{"n_layer": 8, "d_model": 192, "n_experts": 32, "experts_per_token": 2, "d_expert": 64, "d_shared_expert": 128, "activation": "swiglu", "moe_layers": [0, 1, 2, 3, 4, 5, 6, 7], "router_score": "sigmoid", "normalize_top_k": true, "routed_scale": 1.41, "balance_loss": 0.000245, "balance_bias": true, "init_std_router": 0.0147, "lr_router": 0.00098, "vocab_size": 8192, "norm": "layernorm", "norm_eps": 1e-05, "tie_embeddings": false, "optimizer": "soap_variant", "lr": 0.00501, "beta1": 0.95, "beta2": 0.99, "grad_clip": 2.0, "batch_tokens": 65536, "seq_len": 512, "train_tokens": 303300000, "steps": 4628, "dataset": "wikipedia_en"}
Below are experts of layer 2 (counted from 0) of a mixture-of-experts language model. Rows are named router (the router's row for the expert) and show model dimensions 0-191. Each number is 128 + 24 x the weight over its row's rms, rounded and kept within 0 to 255. Numbers have three digits each.
After each expert's rows: a language model's description of what the expert responds to; "comes before" lists some tokens at least twice as common just after its tokens as in all text. This comes from a sample of Wikipedia text that the model never trained on. Tokens count by the router's weight.

# expert 17
router:099126133114105114118111139113117141140127123149148161150145103105157153106121123156120150133146166097105096092107120106143052124149103093170150113102135121135148099116148129163129097116104143136126111163126155158120184110089165074133113127108149106121132139158138071127107135125125127133124091123137161167181164109148110140117139126141129116145147127216188158079114137194143106162129170131124126109157133124145141134136153093108088122121135112094155126112090098130140140112106130162129134143129126103060112122116107144118112144133115105122098108127128149122094135119142118107
What it handles: Past verbs, auxiliaries. Auxiliaries and past-tense or participle verbs in narrative prose, such as was, were, had, been, founded, elevated, plus also and more.
comes before: " to", " in", " by", " a", " the", " as"

# expert 20
router:120128146138195084109118120130113140148125141107190068143112129105149132117134096145146143135098150074159112132182133132168082132117136081153128137112159129122165122118113121164135103066122131120111157151158133135118125083174121119149105148116146103117129137082106193114123126160096102127127097142126151086094125117132121129122109106165146133104153111156114103160100148185105125108131151178117120133116102143108134137108129141104157089087092120123151141158134064141151150121145084157113122154151133107117140138125088113126148128161150147127135123156135120111134107135149127137
What it handles: Table blanks, foreign particles. Empty table cells in election results tables, plus short Romance particles and word starts like de, con, un, en, Con.
comes before: " |", " -", "ited", "f", "p", "est"

# expert 5
router:133148154110131129136153121128134109140154137132154134142133100128141153116141097099152148130121131153119109104135135146144144105122132108123114136075157143153178143176155125097100141148104109104100150147132202137105127066166153081155107117112122109127117124163130122106119145118090125143112128132142139148103122131125082132133127120147128096162123159137122142112130111161109117141105097130133090118131121105161116090119137108117059118111086129121167137105156109153182086144136100123119126104135105118150185123173104164193101133120146145148127123129100185144066165099133112078
What it handles: Sentence-ending punctuation. Periods and commas closing clauses or sentences, often fused to word endings (s., es,, ),), before a line break or next sentence.
comes before: "\n", " The", " He", " and", " In", " It"

# expert 3
router:104128148152149138124087139119140143111130115145095133184127146130152119099093108164171147151097117140178089140100109122123096119111128100129159114119132125147137133107151108121125163177122135112100147137147150165134150115127143109104133127116126151166089102089124154146133150123127116114123094165117114158109076092152101137137132126141166129134141124169169151082116176121141128081091087109133094120137159119117105124124140088143082141097181127088150104109130122122171124148143138137105105146127142144155092113106142167109117109150136194141129112116113133083098158067140116162
What it handles: Suffixes and relative pronouns. Word-final inflections like plural s, ing, es, ers, ation, ly, plus relative or clause words that, which, who, they.
comes before: " of", " and", " in", " to", " were", " are"

# expert 27
router:106116137124145134109120124158147118134145140113136117138125117071137156138138148129131114137163100133119082082135118146133147100120159126128136118130133157100127145165061106175178173144125135118101115201138117160119201085146130121102102146145148102157101114151094099086150113154120176137119132140110139112144126108130134120137150125139118120142116122153161139170134127078125116107124094127129110102132111111119109152092120126092090120124167134113126110143074119140133080182144126113098129167104080117129123156134137134096138056101120177176122106130130137131108108135129127134
What it handles: Prepositions and conjunctions. Function words linking phrases after a noun or verb, mainly of, and, in, to, by, on, with, from, as in Diocese of Oakland.
comes before: " the", " a", " his", " be", " its", " their"

# expert 11
router:079112126098100115122082110162150145124181140144154164138130168113133162126129103172131141145134120114087118136130078111180139096144114123194178155131133115152152126152109121106119116131125142123106122133155132194091115131067157109155113155132123140124126166080117124131110135113121112119133108114098154142105055128117112128089143115135149101116130120124137130155106142127108122140106125131123128155135185112144124132138142127111156120141164114127176129139157140128121150134167135140113134102085104086129193119093071148165069121136104137138118127140147103121115084121124125119
What it handles: Years and closing parentheses. Digits of years and other unspaced numbers (1981, 2011, 00), closing parentheses and quotes, in dates, tables and coordinates.
comes before: " |", "′", "4", " –", "5", "1"

# expert 21
router:132157137140100066128144140063108119149106140116149050135106138125154132133125106120177149158123122098130134137156107144148072111122124155182153123132122125126141125133143106170151103104116147131119176129136171158134171134108142117118123140151155141122092121124158154115137153129116130119120138118114149094118100154124126121132111130145167116096152116105111121086124170141100128091029159139129102118131104158152146141120172117103131141101155113106107111127132129105153078156133090144140114134109129100101181132105117134146108129155095129130140107137133131108174070104139116106
What it handles: Topic and category nouns. Nouns naming a field, work or category, often in headings, infobox labels or table headers, such as work, film, album, statistics, Role.
comes before: " of", ":", " in", " and", ".", ","

# expert 10
router:114129141135175121097088134113132136123155167133124120156101112096128163112113129118140160131088151114115118127118100082173128120090118071136150145121140129108140128131136131127161101131108126106108131145124139149118122084126141144152130128106152116133123124105143103120124132124109147149136082092140138120097110114179089126101162105154158119146164171096077118114090128137137116129139126152126089132155126074132117163124126142169141120111083117101136127060105110217166121108147074163127141148122204131111142160146133146124094172095124125103119102110133103142121151135121129155
What it handles: Prepositions and conjunctions. Function words introducing phrases or clauses, especially as in served as or such as, plus for, to, after, when, until, and list semicolons.
comes before: " the", " a", " well", " he", " an", " his"

# expert 23
router:099142147130136115100110135099108119152149107098104143121131100092132139102133116135153122135133172115138141080104088143189156141086139114157170116115119132149121122149130090148161107117067115127111120138129151094118138141094140130139130138103140123170144183080166105134141147131124154129114130132123143050088109104126116152125123102132142148147123118162084151127119116117126103141136172113101130132166180089141127167137101130126143118105101132119143092152158156183151116124141127145136123086113160088124152122075135126168121109152134139155112148158112164096139156100174103088
What it handles: Spaced numbers and for. Space-preceded numbers in sports tables, scores and dates (10–6, 12, 1), plus the preposition for.
comes before: " |", "6", "5", "4", ".5", ".7"

# expert 29
router:139145131162147128132099121155123133154142145082101093142098100157127117122150144123167155133163112088144128128140153117126121106154074092141132124096134149150130133127105107148122188154130153130097151191119143106141134182106147109172095151132143137127097156131086101140111113139151092088115126116133135157152146145093144124131140109122136138096144104132111130061099134158121123108105125135101103142143159078112120154129131108103119107126158134142144104123117157126116064150132181123103081129124172097073103130128097135143087129098100113136131150166089133134146135091153134169
What it handles: Line breaks, headings. Line breaks ending paragraphs, table rows and headings, plus the == and === markup around section titles.
comes before: "-", "\n", "|", "The", "In", "==="

# expert 22
router:121154131086106095118110121099159138090122149103091093148147049106160111118132111167152140135166172117185140115152100087146137115128142150115124138139142113133148128183123115122116149104111159085125126143146096118139131149100131129159079159122140136150153141121130160092109140135108133131123108154113132121114105138121098174106133117169127107153179148167088124146125217114120124163119108106136137131135088135154116157123147122131099114089136131105133147108125076135142097133146137122093113125124149160095132131119095154119128151168116112134126130154122155096120148147191129088
What it handles: Decimal and numeric pieces. Decimal fractions and number parts in statistical tables, like .9 in 30.9 or .2, plus slashes, dashes in scores, and minus signs.
comes before: " |", ")", "8", "2", "3", "5"

# expert 1
router:111139116091159132123126161139151131143135137151103139122124098130144133135191140130108121151126170123111124112179086115147122147138074115101147140113127170138128107135103113140168120156083172146138137094122109110081101080154156120123118120117128125143134182111146143121154155154131116126122132142126117130147080097148113172126135127147139145132113121111155155119095088126102121185136124187103128095124140157134161210087128107110144140120153101138138132124124083104143129123104118119141087173112109143137135122120111168146155108104114134064082093166116148152157113138131100102
What it handles: Table cell separators. Pipe characters dividing cells in wiki tables, including header rule rows like |---|---| and semicolon-number pairs like 0;.
comes before: " ", "\n", " 0", " 1", " 2", " 3"

# expert 2
router:093137153154111112135114133174122148160095120111196094122113091121139136135115137120146129131117147130153107128126127115115109127125083143102153144114148137077140100163140100164141125153139145137133098134127136127126128108122147113141123145125127168132133105136136131112085146125135134119124099107073135159069099118180124182110135112134138067067130120201092143116102125124113092136103105114157125083159123104187156128129143106086111125135114144136130123128128105136170127140155137144116124152127100143147182123123052117120125092145106114200102121129122149132153130125126119159
What it handles: Month names, title nouns. Month names inside dates (May, October, June) plus capitalized nouns closing proper names or phrases, such as School, Forces, union.
comes before: " of", ".", ",", " in", "s", "'s"